Experts of a small language model.
Size: width 160, vocabulary 12241, 39.8M parameters.
Training: a variant of Adam for the experts, 646M tokens, 9856 steps.
Below are experts of layer 6 (counted from 0) of a mixture-of-experts language model. Rows are named router (the router's row for the expert), gate (a neuron's input weights, with its number), up (a neuron's input weights, with its number), down (a neuron's output weights, with its number) and show model dimensions 0-159. Each number is 128 + 32 x the weight over its row's rms, rounded and kept within 0 to 255.
After each expert's rows: "comes before" lists some tokens at least twice as common just after its tokens as in all text; "mostly gets" lists some tokens that are sent to it at least half of the time. This comes from a sample of Wikipedia text that the model never trained on. Tokens count by the router's weight.

# expert 32
router [ 90 165 146 185 157 131 164 102 159 126 156 144 119 117 140 116 103 120 147  93 155 142 120 110 169  82 137 134 118 131 127  96 151 116 110 102 113  92 124 184  94 163 155 189 135 150 124 173  88  54 125 132 128 122 134 109 174 118 125 117 148 151 183 141 119 105 164  74 133 131 108 183  97  96 116  80  82 114 135 171 151 180  93 105 132 165  80 154  74 154 102 108 114 108 166 117 155 150 119 115 114 105  93  90  99 180 149 118 144  85 151  92 179 160 107  72 110  95  96  32 140 143 140  94  86  80 133 163 181  91 134 165 159  80 118 107  94  97  75 202  98 144 163  99 150 180  69  63 128 132 133 165 177 144 158 140 129 173 109 148]
gate0 [118 121 195 119 132 153 100 145 104 118 137  92  96 100 138 142 111 122 122 150 120 107 143 115 140 114 116 130 142 150 120 132 155 203 150 104 148  56 173 115 183 104 102 115  95  99 153 106 124 138  84  87 161  97 101 118 169 101 142 138  92 130 144 148 133  88 123 115 119  90  91  76 136  81 120 158 105 165  66 103 163 164  90  89 118 156 140 141 137 144 185 187 121 146 130  97 139  75 143 101 102  72 145 159  83 112  99 207 144  79 192 104 120 151 136 126  73 202 105 113  86 105 126 112 124 149 138 108 127 103  97 139 109 120 108 113 170 136  86 114 134 127 160 185  84 139  78  91 140 226 200 181 110  94 139 120 163 116 167 208]
up0 [122 148  76 126 124 135  90 144 118 128  88 139 154 117 109 112 145 187  93 127 108  60  94 147 106 128 108  60  71 111 192 132 197 100 147  77 113 160  71 150 108 129 168  97 147 163 158 123  72 128 122 205  81 110 135 106 181 164  86 121 141 105  79 127 132 156  77 179 194 124 152 169 140 163 116 156 159  79 139 141 126 108 166 179 155  81 107  82 121 116  88 108 128 131  66 136 118  89 115 134 143 109  74 119 133 141 155  99 154 139 106 136 149 202 144 106 108  49  91 159 129 131 120 114 150 153 110 127 182 172 156 105 116 118 161 138  85 153  99 121 108 131  98 110 125 148 138 154 161  74  72 165 118 125 133 127 159 106  51 157]
down0 [ 98 123 169 156 125  84 129 118  93  84 148 116 151 127  33 148  81  44 141 154 190 138 150 161 108  94 128 140  37 107  63 135 168 131 125 141 154 122 132 140  96 164 108 142 131 118 108 140 151 170 130 102 114 131 147 134 146 181 151 107 130 119 122 127  36 150 173 140 165 123 133 122 173  92 152 152 127 131  77 146 103 144 105 110 113 101 165 161  91 113 125 128 111  81 115 150 120  96 162 169 113  95  84  63  75 139 104 148 107 177 188 184 123 172 115 170 101  66 132 118  87 119 102 140 160 148 121  95 156  93 143 191 138  66 116 176 140 124  89 125 194 145 129 107 165  67 154 107 132 137 148 128 167 139 114 150  89 165 132 108]
comes before: "2", "| ", "1", "\n", "7", "3"
mostly gets: " km^{", "|---|---|---|---", "/km^{", " % | ±% |", " less", " in ("

# expert 103
router [135 126  92 149 100 178 197 130 140 156 160 147 186 133  99  90 133 113 145 135  99  98 113  68  80 145  75 134 112 150 126 139 138 101 103 144  85 143 137 165 125 166 147 163  80 183 149 131 173 176 121  93  94 161 155 126 151 154 110 101 138 122 138 159  76 159 140 121 125 122 129  48 200  92 101 120  85 120  83 143 136 130 178 106 114 140 152 151 115 169  93 172 157 140 152 123 110 108  74 161 166 139 175 117 129 174 112 156  99 167 120  98 153 101 119 141 141  66 121 160 107  96 139 179 147  98 120  65 165 170  96  61 143 131 162 155 139 133  63 119 121 148 175 127 146  62 172 128  35 135 102 112 124 126  86 120  82 131 192  95]
gate0 [122  95 164 122 122 129 132 100  97  76 112 112 107 141 106 147 179 155  86 163 110  66 135 125 135  99 136 158 161 106  86 160  57 103 193 127 125  85 117 136 221 144 113 142 174 134 166 135 106 110 131 161  84 123 103 126 174 172 166  99 128 141 196 132 144  75 184 103 167 160 140 155 138 117 129 131 125  27 116 145 157 140 142 160  94 107 117 101 135 140 145 111 120  67  76 111 145 118  96 133 141 178 111 173 156  95 127 148 105 145 103  80 178  97 140 125 131 157 158  31 151 142 165 102  69  87 173 117 193 184 132 123  73  83 134 115 136 143 139 135 111 125 139  87 179 102 101 178 139 120 136 131  82 121 172 137 119 145 146 108]
up0 [ 98 136  93 109  53 103 170 124 128 104 126 126 131 112 137 135 102 122 107 144 153  98 128 134 132  69 151  87 121 121 131 139 152  91 119 143 141 128 154 109 127 116 133 180 143 105 120  78  99 164 120 172  93 133 147 149 173 164 150 177 111 128 110 144  46 149 116 147 181  37 149 124 132 142  86 167 113 112  84 169 115 162 116 100 117 160 102 150 104 100 115 134 154  89 104 127 126  99 162 111 129 125 176 113  93 151  71 113 127 132 101 158 105  56 127 176  93 121  72 202 159 116 114 124 137 169 169 123 137 126  55 126 181 139 171 195 128 140  64  61  77  96 191 137 133 131  71 101 100 118 102 174 161 154  67 115 120 128 200 104]
down0 [135 136 111 114 158 106 143 135 113 101 110 203 117 110 213 135  87 175 151 109 100 149 153 207 166 137 199 139 153 123 185 118 116 144 117 176 167 116 135 179 112 113 190  88 111 151 113  78  91 124 101 109 134 188 144 150 127 125  92 165 146 143 165 140 161 168 137 127 111 130 182 156 183 106 135 154 163 192  78  86 141 114  93 173 161  90  55 142 150 129  88 154  95 149 122 156 123 168 138 136 159 178 140 143 148 103 170 111 127 125 143 133 130 152 142 171 179 135 114  75  92 133 209 151 117 145  99 124 148  78 163 171 112 111 142 151 133 123 141 169  78 112 161  77 166 156 162 116 117 106  64 105 148  82 116 141 107  76 119 104]
comes before: "\n", "\n\n", " Mount", " St.", " Sp", " FC"
mostly gets: " |", "-", " well-", "|---|---|---|---|"

# expert 6
router [130 130 148 165  97 133 197 135 110 148  99 119  82 112 105 121 130 153 101 185  69 165 111  87 133 127 108 121 153 164 133  86 148 111 171 149 101 141  94 157 159  87 169  94 119 137 174 180 161 165  65 134 128 148 111 166 161 124 160 159 111  90 118 133 110 126 120 184 136 136 101 126 111 147 129 112 129 105 152 113 115  89 158 159 203  82  93 166 138 155 133 183 136 135  92  96  70 104 121 116 130 179 158  74 116 166 139  94 192 110 176 105  66 166 127  76  87 131  94 136  88 147 139 106  92 166 138 189 130 123 101 183  86 114 160 156 131 163 153 170 112  54 157 117 104 133 135 101 153 105 155 123 118 143  80 218  92  80  72 125]
gate0 [102 165  93 162 132 144 114 141 176  92 155 170 102  97 109 198  89 153 149 122 116 117 104  60 143  57 126 182 142  95 158 142 129  88 156 104 194 131  84 178 140 186 167 130 104 135 112 146 107 176 137 159 157  93 109 156 109 157 107 158 148 100 103 165  79 145 189  88  84  94 139 134 137 135 184  83 141  99  83  54 153 160 146 145 100 101  95 171  93 146  78 169 118 100 152 178  87 163 109  94 135 109 176 123 112  87  55 131  85 129  68 132 149 100 141  81 148 109  95  73 151 113  90 137 119 119 114 102 115 198 121 120 144 151 128  71  82 132 122 139 138 160 155 135 117  95 185  98 113 144 127 155 129 156 150 158 111 108 118 140]
up0 [142 111 147 133 117 139 142  88  85 154 147  87 102 138 128  56 137 103 111  99 123 119 166 152 173 162 151  72 176 136 123 138  98 153  62 121 111 127 149  64 157  96 143 107 122 137 132 136 153 123 138  82 120 129 127 120 145  82 134 117 117 120 140 115 154  65  63 110 175 124 129 110 117 118  74 128 106 155 177 147 125  55  99  93 134 151 154 114 146  93 105  77 146 185 188  53 165 127 165 157 189 103  76 165 139  93 146 111  82 129 156 165 149 168 144 156  94 120 134 181 138 179 114 148  61 130 155  95 116 111 111 177 124  53  84  95 128  50 120 167 123 183 107 153 146 130  74 135  89 124 109 163 147 156  83 105 117 176 100 141]
down0 [208 140 133 132 159 160 103  90 173 139 103 139 177 142  78 159 125  55 129 102 154 150 138 161  70  76 109 157  59 148 112 131 103 134  26  98 102 136 102 162 119 119 157 158 100  78 156 127 153 117  99 177 141  83 131 142  99 140 117  79 193 144 135 146 124 165 136  88 108 122  75  75 136 169 125 127 143 125 114 187 140 111 107 151 124 111 174  86 128  60 118  85 121 154  76  98 134 151 123 162 153 160 112 111 122 127 100 115 128 163 138  95 152 126 166 180 118 117 150  75 108 108 199 154 103 189 183 128 127 112 171 145 143 173 207 112 155  96 125 153 122 107 151 125  97 145 159 115 167 170 132  76 112  89 115 128 105 158 146 153]
comes before: " |", ":", ": ", " ", " of", ";"
mostly gets: "- Location", " Location", " | Date", " Stadium", "enue", " | Name"

# expert 138
router [117 120 133 151 116 162 175 100 126 119  68 146 139 135 147 132 175 147  92 176  87  74 148 161 118 133 164 169 114  73 135 164 154 112 118 164 123  85 144 179 186 104  95 120 136 160 125 154 110 110 162 132 136  63 144 132 135 114 160 150 185 141 145  93 104  99 157  99 176 130 129 166  72  98 104 140 135  91 169 109 130 150  94 140 174 115  93 138 121  64 130  67 171 137 150 157 146  89 144 139 125 163 127  87 152 142  92 157 153 138  64  96 150 167  78 126  77 137 116  58  90 212 171 171 153  88 108 169 167 129 101 142  95 167  97 185 160 162 137 142 110 140 155  99 153 130 126 146 148 118  92 122 141 142  77 219  97 124 193 117]
gate0 [112 109  86 134 104 108  89 119 102 168 126 136  96 106  80 109 131 149 133 139 134 166 188 129 207 144  99  66 181 148  89 132 153 113 150 135  90 206 119 123 158 124 134  74 183 121 140  96 147 164 191  87  94 137 126 108  71 131 133 171 160 104 147 129 180 149 158 161 108 140 189 146  86 107 128 179 107 154 117 135 143 111  63 113 112 103 186 165 135  98 108 114 114 102 113  71  81 161  92 115 158 144 149 108 179 184 119 113 122 122 116  69 127 107 125 125 149 134 121 108 144 143 128  85 155  73 150 102 207 139 135 129 120  60 167 147 101  89  78 139  90 100 104 157 120 187 186 121 154 172 131 111 192 100 137 120 114 126  93  81]
up0 [114  73 143 167 169 163 142  89 137 102  83 122 122 101 155 132 179 137 125 157  80 103 129 125 129  54  51  96 138 147 114 137 194 153 111 115 135  94 155 128 114 139  90 136 147 145 107 102 123 148 111 127 143 118 120 147 128  89 163 121 178 204 136 119 103 115  69 138 152 124 159 131 114 105  69 112 157  59 142 118  70 178 155 124 142 138 168 118 144 133 145  98 133 118 184 143 130 129 135  88 114 180 119 137 159 175 121 120 179 169 133 138 165 129 117 114 187 171 106 104 122 122 103 190 211 172 106 157 123 136 140 154  96 121  55 153 179 155 175 128  75 104 146 115 144 169 100 195 157 180  94 145 142 146 110 175 139 167 137  40]
down0 [123  93 163 131 142 233 111 108  90  93 149 167 139 103  92 159 122 139 133 142 106 100 169 152 178 118 110 137  93 139 145 105 128 126 101 111 115 154  81 117 166 144 132 111 164 136 115 151 151  88  51 124  70 137  98 128  86 157 142 139 150 104 102  94  70 149 127 136 119 146  90 160 193 122 165 123  95 131 106  70  70 130 175 106 118  40 145 157 184 158 102  87 115 176 124 116 127 168 188 150 149  82 132 122  60 102 113 157 133 116 140 111 126 100 114 156 156 162 134 202 149  83 173 100 117 120  68  71  85  76 158 141  96 121 112  90 106 137 106 128 134 109 182 115 100  91 123 100 173 154 182  95 138 131 119  93 109  93  94 163]
comes before: ".", " to", " and", " in", " from", " to the"
mostly gets: " security", " retirement", " training", " damage", " treatment", " protection"

# expert 116
router [135  98 109 181 149 128 203 102 145 195 157 124 177  76  68 128 114 139  94 115 144 119 138  65 148  73 118 142  89 173 107  82 126 120 131 101  99 118 113 112 126 145 151 167 124  77  84 170  78 139 144  78 126  81 113 149 136 109 127  82 133  80 167  79 126 101 190 106 165 143  97 130 148  96 103 139 102 161 149 154 179 148 154 122 125 135 120 151 141 133  67 137  74 101  97 165 106 159 124  87 158  79 141 146  83 159 107 112 123 113 125 156 138 144  85 141 113 164 135  91 112 181 145  78  98 124 106 152 128 108 119 153  86  74 181 126  54 138 160 171 129 131 148 135 203 194 141 102  71  79 124 112 158  97 122 167  69 151 115  94]
gate0 [135 186 209 177 172 164 160 130  71 147 127 136 137 106  95 112 150  75  80 111 158 130 122 109  90 122  99  98 166  84  87  66 155 136 119 170 181 119 133 100 127 151 135 124  97  83 117  89 119 169 160 100 103 164 169 136 102 186 133 155 176 120 185 154 121  88 169 102 152 133 126 141  89  65  92  94 141  86 165 103  98 108 108 154 137 187 106 110 133 100 163 113 112 130 135  97 145 141 201  69 156  99 166 138 116 144 131 107 127 116 134  53 198 106 129 215 126 165 151 128 147  67 143 138 101 114 187 131 134 115 155 159 202 164 134 123 137 147 121 147 124  99 105 134 113 126 141 139 111 136 147 154 164 136  70 127  96 116  67 119]
up0 [130 181 211 180 156  87 172 139 102 151  92 157 150 136  84 131 111  96  36  78 151 167 163  97 121 132 121  77 144 133 136 130 163 159  98 156 143 131 107 124 109 181 118 178 130 100 128  90 125 168 137  93 142 149 171 159 123 165 128  93 161 157 137 149 180 142 189 152 156 128 127 135  97  82  69 112 127 134 148 150  87 112 101 134 158 129 105 101 164 124 121 115  93  98 146 132 154 131 185 160 108  95 100 103  88 121 131 118  47 105 200  89 144 105 120 134 127 126 130 147 129  48 136 129 112 106 158 119 138 105 178 200 209 137  87 141 147 141 171 116 129 153  94 204 169 134 102 160 106 148 105 143 140  99  64 156 130 155  88 117]
down0 [155 136 165 140 166 163 152 217 186 128 105 112 102 124 142 148 113 114  74 120 152 126 122 117 140 115  40  92 142 107 141 104  98 101 143 144 111 129 101 113 100 162 156  97 132 135 108 128  15 112 158  88  83  97 123 134  90 124 143 110  84 120 112 154 112 135  83 118 103 146 114 137  72  82  71 102 105 139 175 100  71  72 139 109  52 138  56 117 132 144 158 145  92 100 131 165  99 133 102 114  83  30 165 122 158 102 101 136 111  57  77 100 117 121 132 105  60 127 100 116  78 132 160 175 174 178 148 105  92  78 123 136 120 150 174 129 118 107 120 131 127 160  90 103 147 127 143 132 119 109  89 112 158 106 128 128 104  95 119 127]
comes before: "| ", "|", "0", "1", "2", "|  |"
mostly gets: " | \"", "- \"", " | Succeeded by", " | Episode: \"", " | .", "^{("